Experts of a small language model: a softmax router, a variant of Muon for the experts.
Below are experts of layer 4 (counted from 0) of a mixture-of-experts language model. Rows are named router (the router's row for the expert), down (a neuron's output weights, with its number) and show model dimensions 0-127. Each number is 50 + 15 x the weight over its row's rms, rounded and kept within 0 to 99.
Before each expert's rows: "comes before" lists some tokens at least twice as common just after its tokens as in all text. This comes from a sample of Wikipedia text that the model never trained on. Tokens count by the router's weight.

# expert 15
comes before: ":", "0", "-", "==", "===", " also"
router:82 38 53 71 71 30 51 24 56 49 28 63 36 52 67 63 62 36 73 63 27 48 53 43 24 36 50 75 73 58 66 45 53 29 45 74 34 35 43 41 39 63 62 50 51 39 66 56 59 79 57 35 74 66 31 64 45 33 37 73 27 68 44 55 49 37 42 69 65 57 39 52 52 38 31 33 32 53 39 68 46 64 63 38 57 68 53 42 40 30 56 22 70 36 60 63 51 53 50 36 39 62 38 29 63 32 73 52 39 58 64 31 31 39 68 63 45 43 72 31 73 38 48 23 72 37 28 65
down0:53 60 66 52 34 50 62 19 32 21 40 45 47 56 77 42 48 53 36 57 65 24 77 36 42 44 43 56 18 72 52 24 50 29 42 40 63 30 56 46 53 53 61 61 49 62 46 58 41 30 62 79 54 48 26 51 35 43 49 56 59 48 31 17 34 59 55 36 49 60 38 50 54 40 45 44 73 46 55 54 40 73 59 37 69 56 40 73 38 62 82 61 62 16 20 52 38 37 43 56 53 69 70 39 64 62 50 80 57 36 29 50 42 69 47 47 54 31 53 50 39 60 61 30 05 67 43 77
down1:58 60 69 54 63 64 58 60 36 41 64 45 38 66 40 42 45 71 42 55 42 49 65 49 62 40 37 94 41 51 52 75 56 82 44 32 56 62 59 20 52 36 38 62 58 51 49 45 86 34 60 70 39 44 66 54 38 23 43 42 75 47 22 39 53 82 52 54 49 45 19 48 41 42 39 65 53 46 64 51 48 73 55 69 65 83 77 51 61 34 48 54 42 65 36 42 37 30 81 40 55 51 27 70 35 26 58 54 34 58 40 56 57 48 45 17 39 66 50 40 49 76 64 49 59 37 25 73
down2:32 64 45 48 38 36 16 34 69 65 79 56 53 50 24 39 45 47 63 36 49 39 47 77 50 48 37 75 51 15 42 77 54 91 51 58 33 58 84 32 38 60 27 64 70 32 76 37 41 20 33 56 44 44 66 45 62 49 48 48 38 44 84 30 77 61 49 37 33 46 43 73 41 58 67 57 46 40 28 53 39 45 35 60 69 44 37 35 59 21 55 51 47 53 58 54 34 37 69 51 55 61 75 69 60 60 44 43 26 50 54 54 52 64 34 77 68 38 56 40 49 62 46 67 38 49 58 44
down3:62 70 38 49 58 41 77 46 60 50 61 55 41 49 65 44 43 62 43 86 27 33 55 46 24 63 53 57 58 26 42 68 50 42 48 37 45 69 45 38 41 62 47 51 44 49 60 40 40 52 31 42 45 54 46 72 30 41 50 21 60 39 48 68 53 38 63 53 67 58 44 63 32 48 38 39 51 63 52 45 58 35 95 86 72 94 42 71 40 56 65 30 65 22 71 44 60 33 60 32 47 74 44 41 32 67 42 59 50 33 36 45 55 32 48 94 64 60 70 62 39 28 37 32 39 48 35 68
down4:41 22 63 66 38 45 46 74 47 54 51 32 64 67 40 82 53 52 48 13 54 51 34 46 45 39 60 42 57 72 62 54 44 54 75 36 41 53 57 59 64 45 62 36 57 49 67 70 50 36 28 59 51 42 64 38 37 32 31 34 63 27 70 50 48 54 57 49 66 31 55 62 36 59 38 52 53 50 46 51 45 37 48 49 49 69 60 51 39 51 70 93 74 30 45 65 53 65 44 66 99 54 58 43 77 36 28 55 29 53 81 27 42 51 61 56 78 56 64 15 28 66 31 45 43 43 44 69
down5:63 33 62 53 49 32 31 42 61 44 40 58 40 51 29 59 34 29 41 40 40 48 80 55 31 49 65 53 63 40 78 39 80 60 46 77 47 45 63 33 53 47 63 64 83 54 47 36 75 34 21 62 28 35 38 70 73 42 54 40 57 50 50 58 51 79 64 45 72 49 47 70 58 44 46 51 37 65 69 41 52 27 66 34 58 79 56 29 12 30 42 28 27 75 41 47 41 50 23 74 51 42 57 51 48 46 47 37 61 36 58 61 70 60 38 38 34 33 66 32 63 54 64 24 63 55 60 73
down6:34 25 47 41 63 66 45 50 56 65 34 41 48 51 63 62 48 56 54 37 53 13 33 48 45 53 34 12 63 46 45 34 55 54 55 75 41 50 69 52 47 56 53 50 44 65 67 34 52 65 62 09 41 27 63 61 77 82 60 51 54 78 52 38 37 72 69 54 75 20 29 35 56 43 46 58 60 35 48 47 37 49 63 75 63 68 49 36 67 38 44 51 77 09 46 67 48 70 60 35 62 42 53 40 36 43 57 51 72 58 12 71 49 33 75 69 56 68 45 50 58 51 37 49 49 47 47 33
down7:42 40 61 63 59 58 53 37 13 53 58 44 65 49 66 56 50 51 16 82 42 52 73 79 37 64 37 55 69 29 49 08 68 62 50 21 45 66 33 56 30 75 51 61 52 38 48 41 43 69 30 39 49 60 97 55 37 29 20 55 27 33 32 69 40 60 44 55 61 44 60 30 56 48 39 81 86 48 56 53 54 63 56 67 48 49 50 46 63 28 52 57 45 18 34 52 48 66 61 66 49 68 62 55 43 56 37 39 47 48 31 45 42 53 63 31 49 61 58 47 38 56 61 38 69 52 65 41
down8:55 67 54 59 60 51 49 53 57 56 42 75 39 42 41 18 52 33 65 37 50 58 52 49 32 30 32 38 57 80 28 41 53 66 35 74 37 59 46 35 31 50 64 50 41 53 42 60 35 36 56 72 76 87 60 47 50 49 55 53 54 69 70 49 51 39 44 68 37 48 26 37 64 26 40 50 84 66 37 61 62 30 13 63 45 60 84 29 12 36 26 74 44 46 55 55 57 36 52 16 47 61 36 47 31 52 58 23 45 50 55 54 78 51 52 48 48 62 33 63 44 51 53 55 57 47 76 75
down9:73 68 46 44 58 34 47 43 62 53 54 66 33 44 59 36 47 36 48 66 32 49 27 55 46 35 48 50 51 64 63 62 35 44 52 58 58 52 53 61 35 50 59 29 44 36 68 68 35 47 57 41 61 73 64 57 24 52 56 36 49 49 45 40 43 37 63 43 35 68 37 61 45 50 79 86 57 60 10 24 61 68 72 30 87 30 62 29 72 41 64 51 68 63 24 51 62 44 76 29 35 61 00 49 50 87 44 31 27 25 41 39 55 53 67 45 61 64 48 47 55 44 64 56 58 45 50 55
down10:69 57 64 50 21 55 60 44 62 71 46 48 42 24 39 56 57 62 64 65 57 41 73 44 44 67 57 58 31 65 47 61 51 57 48 72 67 44 45 52 38 55 79 32 23 34 34 59 65 66 75 94 55 54 75 37 60 42 60 27 43 46 24 42 31 49 58 68 58 54 67 65 42 45 48 13 47 64 49 28 59 15 34 28 75 61 50 39 49 53 73 39 81 54 11 44 24 42 48 46 44 44 68 59 64 38 38 34 46 22 49 60 54 57 52 74 49 54 62 51 35 49 68 56 54 58 67 52
down11:45 42 48 35 63 50 33 48 49 40 52 63 42 36 51 30 74 48 61 44 62 63 67 60 58 66 55 53 33 32 63 83 28 21 44 58 64 66 77 50 45 42 76 28 64 51 42 50 76 62 46 61 56 50 51 71 45 43 43 68 73 32 49 45 48 37 70 62 46 37 48 66 37 46 52 69 48 62 52 71 54 38 43 60 59 32 75 40 57 49 38 43 07 41 59 77 27 61 80 64 16 49 40 51 84 63 73 34 56 56 65 30 34 61 71 47 42 26 85 37 39 57 56 39 58 40 66 67
down12:59 57 71 66 43 66 61 48 56 34 31 33 52 44 31 75 33 49 51 41 19 18 19 50 62 48 47 68 33 45 79 28 70 41 42 49 62 35 47 74 35 43 36 32 57 41 37 59 48 31 37 44 46 54 28 61 47 47 60 27 31 66 51 21 34 58 80 55 62 74 52 38 00 58 40 52 74 24 67 40 63 57 56 39 40 56 40 50 49 62 50 70 32 65 81 49 41 62 52 54 57 52 41 49 47 38 34 43 38 49 45 41 28 70 54 18 36 42 48 70 24 41 51 37 47 61 41 59
down13:67 20 77 18 42 49 41 32 71 52 66 44 43 59 76 36 42 70 50 57 48 54 44 40 74 43 35 47 59 60 51 54 67 64 60 59 54 41 66 70 50 30 43 67 43 28 41 23 51 58 57 23 55 63 69 61 69 48 38 65 16 66 60 39 47 68 58 36 64 48 43 22 49 53 39 82 42 57 65 51 58 57 61 70 74 53 37 42 46 79 60 31 58 70 46 58 30 31 63 72 70 68 65 51 63 75 56 41 15 44 52 22 63 72 37 44 42 43 50 76 28 45 42 50 62 42 46 35
down14:64 45 55 40 52 57 42 56 40 41 45 62 82 53 38 67 62 41 65 45 48 40 72 22 46 59 69 48 49 59 67 47 42 63 35 39 79 51 73 21 47 31 46 28 52 58 33 26 52 69 85 59 44 54 59 49 74 57 58 59 46 44 37 60 37 33 50 43 41 47 71 60 78 47 45 44 51 36 73 63 68 31 43 29 45 44 48 59 65 62 63 22 31 14 23 70 49 19 43 73 42 52 48 33 57 39 56 39 41 32 51 17 60 62 47 38 49 36 62 85 60 36 81 64 35 60 33 35
down15:76 58 45 73 66 54 46 56 53 31 47 45 47 63 48 50 56 43 89 45 57 59 50 56 55 49 41 61 56 58 83 62 52 23 25 49 63 46 37 17 38 56 34 41 57 71 54 60 19 59 22 48 38 39 70 71 56 64 65 73 23 31 48 85 49 70 71 47 50 46 63 63 70 52 41 50 31 53 45 48 55 48 14 38 62 48 44 55 38 51 20 50 64 58 75 49 61 49 48 51 60 23 75 55 43 56 35 75 53 66 18 37 58 56 54 57 45 56 72 69 59 79 38 55 42 46 62 80
down16:54 75 48 34 55 39 68 43 46 58 62 25 48 44 59 42 35 52 47 34 68 35 36 77 51 50 82 38 21 48 52 52 11 28 61 33 41 52 13 44 29 56 47 48 58 38 46 43 71 45 41 66 60 54 63 68 64 31 72 65 42 55 49 54 39 43 56 27 70 21 46 44 48 78 59 27 27 65 60 44 73 86 42 25 66 57 34 51 62 40 23 57 58 48 41 51 44 39 54 69 57 57 52 43 55 37 47 61 47 17 34 67 50 50 50 64 38 38 26 33 66 50 73 57 35 81 61 61

# expert 5
comes before: " the", " was", " of", " a", " were", " is"
router:60 06 30 56 47 40 62 48 77 56 43 51 37 50 64 52 38 14 51 66 52 40 13 56 56 21 67 67 61 38 51 42 66 48 53 69 51 62 43 29 41 59 64 56 40 41 55 31 56 54 47 13 52 67 61 61 39 34 46 59 69 56 36 45 48 38 59 57 74 76 36 62 22 45 46 52 45 42 44 62 56 43 65 36 63 42 63 54 44 47 36 50 55 61 84 68 41 82 96 44 46 52 46 40 65 49 72 47 21 53 59 51 21 53 52 47 68 16 76 45 55 53 43 47 63 33 49 68
down0:48 31 49 45 60 64 47 39 69 46 39 58 27 69 66 56 43 72 24 51 49 62 48 55 54 81 53 73 66 58 66 58 58 48 27 44 30 72 71 66 49 74 55 85 53 58 38 20 23 34 31 51 19 37 31 66 59 51 39 59 54 74 46 60 45 58 56 91 83 52 41 73 46 60 28 32 56 64 62 51 62 52 59 62 51 33 34 30 61 50 49 44 57 51 51 74 34 54 48 35 46 56 62 52 65 35 38 33 66 34 48 56 38 47 53 56 60 58 93 39 59 23 57 50 28 72 55 31
down1:42 26 50 60 45 43 35 62 47 65 40 65 42 76 60 50 12 49 32 74 42 55 43 40 74 39 51 65 65 65 74 33 56 54 29 50 38 58 69 57 61 71 52 78 13 57 55 60 22 26 59 59 54 61 40 89 43 44 46 58 46 79 41 45 45 56 60 75 65 26 41 62 37 48 56 44 58 44 69 39 53 46 91 73 53 65 44 68 60 28 63 42 81 54 68 50 39 57 64 62 44 44 66 42 70 31 32 39 70 55 45 45 52 71 43 62 73 49 63 65 39 37 48 38 37 63 52 29
down2:53 51 41 18 29 66 22 44 46 64 40 47 64 39 58 36 38 49 36 24 51 39 68 35 15 48 59 70 47 52 48 84 51 39 61 41 40 23 58 53 31 47 37 65 39 76 61 51 43 46 42 54 39 34 54 72 63 51 38 55 36 26 50 36 30 45 41 40 43 64 61 59 30 67 46 45 39 44 47 56 49 49 61 41 17 51 56 42 85 42 65 39 33 56 38 37 44 87 21 23 27 63 74 40 64 64 40 68 61 57 44 63 73 59 21 68 27 68 49 38 61 37 61 66 63 54 31 52
down3:53 39 41 32 37 61 47 54 71 31 51 46 70 72 61 52 61 59 22 43 73 79 38 71 63 61 60 69 65 35 62 38 54 78 60 41 63 63 66 24 48 38 40 48 59 54 35 69 38 54 26 49 43 56 48 42 53 40 80 24 63 48 68 60 37 41 94 56 43 16 58 59 72 42 63 37 56 16 27 42 27 52 36 75 52 21 63 72 32 65 61 56 30 65 47 51 49 60 57 61 36 43 41 53 79 56 16 70 58 52 32 50 63 36 57 41 49 58 54 50 42 53 40 51 22 57 50 59
down4:77 47 50 52 33 39 55 66 67 58 32 41 49 44 48 44 59 18 57 61 48 54 31 35 55 40 53 56 65 49 24 64 32 51 54 70 38 68 57 27 69 43 54 49 60 47 49 55 35 38 61 41 42 49 40 57 25 40 33 83 66 26 39 34 61 73 51 55 53 49 32 66 57 27 51 58 49 75 80 63 87 71 76 87 73 58 58 40 57 21 50 49 91 42 58 45 45 65 67 60 39 62 38 58 51 57 42 55 33 78 70 28 40 57 36 64 64 58 47 39 43 53 35 50 31 60 24 70
down5:63 36 41 67 37 22 59 51 56 78 29 41 57 62 55 88 35 38 68 60 47 45 44 64 55 30 44 66 62 34 30 68 33 41 23 31 29 62 34 45 46 27 18 43 31 37 36 45 53 58 67 57 42 57 60 50 34 59 56 67 39 52 20 60 45 75 48 76 60 55 28 23 14 48 60 66 60 45 30 38 50 53 52 30 65 56 50 72 49 36 74 60 34 44 52 52 45 28 64 57 58 70 65 33 32 43 52 23 41 78 69 59 43 65 34 52 43 56 70 42 66 25 54 42 41 31 63 58
down6:49 37 55 52 27 71 52 38 52 53 58 47 43 41 75 51 62 14 55 65 63 45 52 51 51 68 51 62 52 27 58 30 35 62 37 17 48 54 55 51 48 42 64 75 43 54 35 58 61 50 45 13 64 42 70 56 14 31 39 40 58 43 69 34 35 57 51 36 23 60 60 48 24 90 71 79 38 71 35 36 39 78 44 17 52 51 43 47 49 54 44 62 41 35 18 52 42 42 54 37 59 75 45 53 64 31 43 28 30 56 75 62 56 26 52 62 62 57 57 54 59 44 52 30 28 45 57 74
down7:59 44 39 24 49 48 50 83 51 48 62 57 55 51 40 63 43 41 35 61 41 19 56 49 39 67 29 53 76 34 66 56 59 64 50 44 75 58 63 58 44 50 40 59 53 48 28 66 53 42 61 49 72 63 54 86 49 58 42 59 37 33 29 59 45 39 60 42 42 20 52 76 56 83 52 50 65 38 73 41 37 45 61 16 23 40 85 59 51 32 57 45 39 23 59 43 54 65 58 32 56 33 49 55 32 39 71 73 62 61 38 41 51 53 62 81 76 35 51 59 44 76 67 43 14 74 42 57
down8:65 36 47 57 72 32 51 50 58 42 71 60 47 32 19 64 63 40 61 39 24 42 59 83 44 57 57 77 56 35 70 47 64 48 66 59 48 59 46 55 56 59 44 51 83 52 47 59 42 58 51 48 79 73 24 36 34 41 33 10 46 43 31 60 50 52 62 60 69 31 38 69 43 43 54 36 29 53 55 31 60 50 49 68 71 46 47 56 83 74 50 37 65 47 59 55 60 48 36 68 81 44 55 75 65 39 25 64 40 28 53 60 39 70 56 32 26 69 37 53 52 51 28 75 59 18 62 53
down9:42 39 22 31 65 43 43 55 52 62 34 45 56 61 25 34 47 43 53 55 25 50 40 28 60 47 61 50 30 68 65 44 57 31 59 68 37 64 61 52 58 55 00 68 04 50 48 58 49 32 57 75 54 51 46 50 17 59 61 76 54 69 53 37 59 55 51 70 52 53 44 65 48 60 80 27 90 46 75 26 57 55 34 47 22 53 38 56 76 43 62 67 63 62 20 49 41 46 43 73 31 53 61 30 45 32 32 45 52 45 47 44 47 41 51 53 65 54 34 52 33 38 37 69 52 72 46 55
down10:46 66 50 48 26 40 48 60 38 27 62 34 77 38 64 71 57 58 43 44 54 86 35 75 16 78 73 50 32 40 28 81 53 32 69 48 42 64 62 52 38 62 63 54 51 69 54 54 43 50 82 51 54 35 29 28 42 51 28 57 68 50 44 59 36 63 61 21 45 43 66 63 60 29 65 45 73 54 56 69 49 51 30 50 85 60 41 61 46 52 30 32 29 52 40 50 65 24 42 49 38 43 46 46 41 54 73 79 60 53 48 54 59 60 67 56 44 44 60 70 35 70 27 83 38 41 54 56
down11:51 55 73 77 54 34 64 59 41 45 38 56 48 43 24 55 22 61 64 45 35 55 59 37 44 42 30 44 75 51 65 51 71 54 65 45 45 42 53 50 48 53 46 35 22 38 60 65 76 64 79 36 53 44 53 61 31 63 23 67 45 65 50 65 44 35 50 66 40 29 67 15 38 69 26 82 59 51 85 63 50 48 60 76 79 56 33 50 47 56 48 38 27 73 25 63 56 55 26 26 62 66 27 28 42 47 54 45 54 41 48 47 37 34 30 49 63 62 59 49 89 55 61 35 68 39 43 49
down12:65 55 46 44 40 62 41 65 27 53 33 60 56 41 39 45 30 77 64 58 39 64 55 40 80 34 46 51 65 55 39 72 67 57 36 47 19 58 51 57 69 63 55 53 48 45 42 62 30 43 51 59 43 44 59 68 68 51 33 41 59 67 23 51 54 62 61 54 51 36 52 56 30 23 41 34 69 80 16 20 51 34 69 32 72 75 64 46 54 64 64 60 38 49 28 54 74 75 58 52 61 23 57 71 25 58 51 39 91 42 37 39 63 52 17 56 32 54 45 42 46 50 25 61 42 53 58 18
down13:36 25 51 71 61 18 42 59 45 79 35 20 57 53 61 65 44 23 78 60 52 52 49 53 74 51 38 53 27 47 37 57 48 61 60 67 38 43 48 40 30 28 48 41 55 25 65 20 64 94 53 53 35 75 41 45 98 34 35 45 50 67 49 48 56 53 46 42 52 46 64 49 39 36 59 46 39 58 49 49 41 33 40 76 60 58 58 62 30 57 49 21 13 46 58 39 57 51 62 45 57 66 17 49 37 45 78 64 51 59 39 43 44 63 47 41 41 60 45 28 75 43 58 36 66 39 33 46
down14:31 38 40 37 38 23 56 70 42 64 43 57 43 49 29 69 73 43 43 45 46 20 37 78 54 50 64 58 45 43 26 51 59 67 54 38 16 41 54 56 59 43 36 60 40 23 58 52 42 59 47 54 51 52 57 60 45 43 52 43 66 77 49 49 39 56 20 64 52 47 26 36 44 47 54 48 47 35 33 71 26 73 69 38 70 68 47 84 49 34 55 63 54 32 18 72 42 56 68 46 34 39 58 56 66 28 55 42 15 64 44 29 62 77 78 32 50 16 69 26 61 57 48 47 38 32 38 35
down15:50 54 46 50 45 75 57 51 67 54 35 57 63 49 57 43 53 63 46 68 53 56 42 26 57 52 43 45 34 63 78 46 24 46 53 58 31 50 88 69 32 57 69 52 74 82 56 40 44 58 45 21 42 34 55 26 40 84 34 48 38 35 55 62 54 49 52 45 17 42 34 56 45 47 58 51 44 79 55 43 73 40 34 24 68 32 52 52 54 61 77 64 82 66 38 58 48 52 62 20 70 60 61 44 49 62 65 20 75 54 71 50 47 58 56 68 22 38 40 72 30 61 60 53 50 38 58 18
down16:44 36 31 49 59 47 34 56 82 53 27 53 46 56 43 44 40 86 36 64 34 63 38 27 56 63 60 61 54 41 65 12 60 29 54 68 44 70 17 50 61 60 63 55 14 57 42 39 65 64 35 50 68 59 27 49 55 53 75 48 28 69 58 37 53 55 47 47 56 63 51 55 67 18 25 39 55 41 29 38 51 53 77 34 51 33 54 12 53 49 34 32 72 37 44 27 75 63 52 39 61 66 50 46 50 67 48 56 42 50 32 49 69 58 47 58 31 36 55 63 62 40 05 45 52 43 61 50

# expert 123
comes before: " the", " a", " to", " that", " in", "ed"
router:65 33 44 51 59 41 55 43 58 68 50 58 44 48 60 66 45 42 52 55 33 39 28 41 70 39 70 62 65 47 46 20 59 71 52 70 45 59 25 42 54 56 63 49 45 23 77 29 85 52 48 09 59 59 54 56 49 43 49 56 69 63 53 29 72 45 52 57 53 66 37 44 38 44 48 51 50 45 36 62 48 74 57 45 61 30 61 43 51 46 37 54 67 53 72 86 32 99 96 54 53 64 39 33 59 35 64 33 13 67 62 43 31 53 49 52 70 34 55 55 58 23 54 49 51 36 40 59
down0:75 50 51 58 40 46 46 40 40 75 00 21 57 39 51 50 49 34 50 75 55 46 47 29 55 28 56 42 45 27 28 55 61 55 31 80 58 57 41 10 32 56 67 34 67 44 61 29 61 56 65 50 59 34 40 40 61 81 31 46 41 25 51 64 75 51 55 38 31 61 33 45 20 30 55 56 55 55 35 48 50 82 75 56 41 46 52 69 37 76 50 65 49 43 36 41 23 51 52 47 64 46 47 44 38 47 80 42 28 55 56 55 31 42 37 32 30 44 40 50 43 40 41 56 34 46 50 78
down1:41 54 40 66 28 41 24 38 54 56 26 54 27 64 56 56 55 39 36 37 11 57 55 66 58 33 35 66 56 45 59 62 71 70 48 57 20 55 56 42 54 55 52 70 32 56 35 61 31 35 61 54 40 47 51 57 44 35 28 66 24 36 44 37 90 59 35 43 39 53 44 70 13 30 53 54 39 69 62 70 71 73 61 45 46 52 54 25 49 57 60 34 60 49 45 49 58 52 57 67 67 52 58 16 61 40 51 69 80 63 63 47 57 60 56 33 40 43 73 71 41 30 45 48 27 94 46 54
down2:46 43 72 35 62 66 60 43 66 54 53 56 38 58 37 43 70 20 64 47 53 59 51 60 35 63 33 73 43 81 57 62 50 59 56 42 71 42 79 47 24 41 48 38 57 43 41 40 79 52 22 51 61 53 53 60 61 41 36 41 41 44 57 50 34 52 76 32 39 27 47 32 74 64 19 62 26 29 56 42 34 56 50 51 54 47 72 30 38 53 54 55 54 23 47 30 24 73 57 65 32 07 90 46 42 52 57 61 39 41 36 44 54 30 87 55 40 25 56 45 46 45 45 41 62 75 52 66
down3:27 56 66 43 55 70 31 56 38 19 52 36 60 49 59 77 73 47 24 54 02 48 50 74 24 50 40 49 34 63 53 86 29 51 60 47 62 35 38 38 52 65 67 45 50 38 35 49 49 24 69 42 64 56 43 54 55 63 71 49 42 30 49 74 53 68 21 34 34 31 48 54 58 61 50 38 60 29 50 68 66 63 27 55 43 64 65 39 54 30 48 48 47 31 50 68 63 48 24 50 12 66 69 43 38 48 42 42 77 54 43 61 64 36 29 50 49 56 44 61 20 47 65 55 37 51 34 38
down4:62 45 49 60 40 50 38 44 56 48 44 59 66 61 46 42 32 49 48 37 57 67 06 51 53 52 48 45 68 79 79 34 42 37 61 47 64 90 22 53 67 52 65 52 35 30 44 52 73 52 48 37 37 33 38 60 69 72 51 30 70 30 45 44 48 52 71 50 68 55 46 51 32 62 48 64 43 23 39 36 78 44 29 54 46 57 40 68 54 46 24 70 67 63 56 46 42 81 41 28 50 49 59 54 81 51 61 42 61 67 71 88 27 37 44 38 49 61 72 55 54 46 80 55 43 49 86 50
down5:71 25 49 48 33 61 33 16 68 77 57 17 58 25 49 15 32 50 46 37 58 52 41 29 62 50 52 52 46 53 28 35 56 42 51 50 73 49 53 46 18 45 43 60 80 46 66 47 66 29 53 42 60 34 43 68 41 57 45 57 77 55 69 28 54 40 62 35 90 26 49 43 48 56 62 13 36 65 44 63 48 53 44 43 66 47 34 50 72 53 32 57 59 61 48 15 70 61 68 52 46 32 53 60 54 41 74 75 43 66 61 34 63 52 67 54 50 30 46 71 43 45 72 46 66 66 53 41
down6:39 43 42 58 48 74 61 55 62 22 47 45 73 28 54 58 52 29 26 45 60 85 39 79 64 61 55 31 28 54 63 55 60 62 67 44 26 41 62 60 68 44 60 35 81 41 46 58 57 58 60 68 40 38 14 41 40 53 73 73 46 44 48 34 52 50 56 20 27 45 48 45 64 51 65 63 65 84 47 56 58 45 70 54 61 61 68 35 40 44 44 64 22 83 57 41 55 25 44 96 48 43 32 32 47 56 63 55 40 25 52 57 32 39 56 53 51 67 63 59 56 64 59 78 50 46 53 45
down7:36 28 64 44 24 38 67 49 72 17 36 35 49 65 46 49 52 66 43 33 41 58 72 80 38 55 45 21 59 61 55 48 52 17 59 67 59 60 43 54 50 65 48 45 44 50 54 52 28 12 47 51 70 38 45 59 20 52 24 57 55 24 42 56 69 75 42 49 55 62 37 61 55 45 51 62 43 36 57 64 41 38 72 69 49 69 35 84 58 49 79 56 88 44 59 52 44 60 32 36 43 23 69 53 68 60 54 53 31 49 17 65 44 37 54 64 78 42 35 60 53 73 40 41 65 54 56 46
down8:46 21 20 39 53 55 72 29 38 66 58 52 20 60 52 55 35 61 44 60 62 45 60 56 43 76 73 67 54 50 49 75 17 35 70 52 65 47 60 50 41 65 43 43 04 73 38 80 63 74 63 43 64 57 42 26 47 33 53 45 32 83 62 53 66 53 44 68 68 64 35 57 37 58 38 64 54 49 64 61 46 38 59 52 37 57 51 54 61 24 72 29 33 44 55 41 37 72 48 27 30 62 53 57 36 69 58 50 33 45 49 70 62 46 31 64 34 50 70 42 17 42 37 37 67 57 42 37
down9:52 62 51 48 31 51 34 62 54 48 50 59 67 51 52 65 50 36 66 78 51 62 72 42 53 32 75 52 40 49 56 35 73 51 52 55 40 51 45 51 51 59 59 43 92 53 46 34 51 40 48 59 28 64 47 44 23 50 39 35 23 63 44 62 52 93 45 42 69 79 61 56 03 46 43 58 43 50 53 37 20 50 41 59 42 73 44 56 35 46 59 66 77 42 27 43 41 50 47 24 73 78 70 24 50 46 42 51 74 43 19 43 59 39 48 61 59 60 31 40 64 60 71 84 34 38 65 58
down10:57 64 63 60 59 56 43 56 35 59 53 51 45 45 73 69 38 85 56 50 54 30 24 19 53 73 40 55 80 43 28 78 67 31 52 36 25 76 58 71 33 62 71 78 36 70 32 52 59 40 55 45 37 52 34 67 35 38 23 54 71 73 33 34 70 51 56 65 42 51 62 30 41 73 48 59 47 47 43 29 48 60 61 78 35 38 47 57 40 27 73 56 49 67 61 25 50 74 50 50 46 73 66 23 45 52 33 38 37 62 62 48 32 41 47 61 63 65 74 68 37 56 62 51 41 52 62 37
down11:51 43 55 54 62 52 67 57 47 49 50 59 39 35 58 63 47 36 36 47 73 51 55 43 60 48 40 68 36 43 51 50 40 75 36 54 77 54 69 54 70 74 60 47 57 43 75 81 99 31 24 46 79 44 52 82 41 71 33 43 64 53 62 71 46 42 43 54 28 26 40 56 52 72 41 68 54 55 42 35 32 55 67 52 61 55 11 77 66 38 40 46 30 51 65 70 42 64 79 52 28 46 42 51 55 46 60 54 59 53 53 37 22 50 57 51 44 49 30 51 68 34 52 30 73 20 25 37
down12:65 30 32 43 26 38 54 40 30 78 27 37 37 70 63 64 35 60 84 72 60 39 48 46 64 42 51 48 75 20 37 54 66 39 31 75 53 79 53 49 38 72 55 54 40 35 14 58 68 39 59 41 60 54 52 66 35 29 47 85 40 72 34 65 64 47 45 45 65 57 31 37 31 63 65 38 33 57 43 40 54 76 52 74 48 65 60 49 68 36 61 32 66 41 31 36 35 42 57 53 26 76 59 48 50 43 46 47 23 66 47 25 41 36 52 52 59 33 39 43 63 50 56 31 57 54 25 62
down13:35 37 54 69 51 45 60 44 64 41 56 51 76 72 40 26 22 49 63 62 43 60 38 69 45 51 53 63 66 66 56 51 34 43 25 47 55 66 78 28 40 55 73 35 69 48 18 62 39 50 67 59 30 60 39 53 24 40 61 52 42 42 39 67 33 63 40 82 68 61 75 40 65 50 57 54 47 54 78 40 75 21 66 60 33 64 53 46 42 63 72 61 53 60 41 17 60 42 50 58 11 20 59 73 54 48 66 74 43 55 29 64 43 49 44 54 63 49 41 63 37 76 61 39 59 44 73 37
down14:56 44 63 79 34 31 67 44 49 41 29 53 26 61 45 61 44 64 59 55 48 49 34 35 69 42 32 41 45 78 54 46 59 30 42 39 39 55 43 35 66 35 44 35 11 17 28 58 11 65 69 56 55 67 58 50 38 47 63 62 34 40 28 30 17 73 39 60 57 62 60 52 46 27 46 54 62 39 46 65 64 32 78 41 61 68 77 50 49 65 77 71 59 76 60 51 57 36 52 56 55 42 43 71 55 52 25 44 28 59 28 50 60 65 46 58 47 39 76 34 69 70 33 42 53 54 42 59
down15:57 58 46 29 50 37 44 55 46 22 74 24 47 49 53 56 57 44 53 42 72 47 44 63 49 11 57 52 42 39 35 66 41 53 61 44 20 52 33 30 31 54 28 47 46 35 49 60 37 79 61 77 65 33 51 22 76 60 25 37 56 26 44 75 59 40 73 54 23 35 36 36 33 38 46 36 61 60 55 53 71 54 33 79 43 57 68 43 42 79 72 69 47 72 58 63 56 36 52 14 34 69 51 56 43 47 62 39 55 29 65 29 37 50 64 43 81 76 57 50 41 52 64 53 49 52 46 59
down16:82 48 54 64 55 30 75 30 54 73 47 60 50 63 46 53 82 54 35 72 43 18 40 48 32 56 51 43 57 65 54 36 71 61 33 57 30 36 35 38 66 52 58 39 58 36 38 69 24 66 78 60 50 53 50 66 51 42 55 78 39 38 53 33 36 57 31 62 57 70 60 46 58 39 42 44 38 34 36 42 49 44 37 29 32 63 44 59 67 49 63 32 57 53 78 46 30 43 41 64 51 45 48 66 59 51 66 52 70 67 50 39 49 52 49 71 58 39 83 25 57 31 17 00 41 38 51 71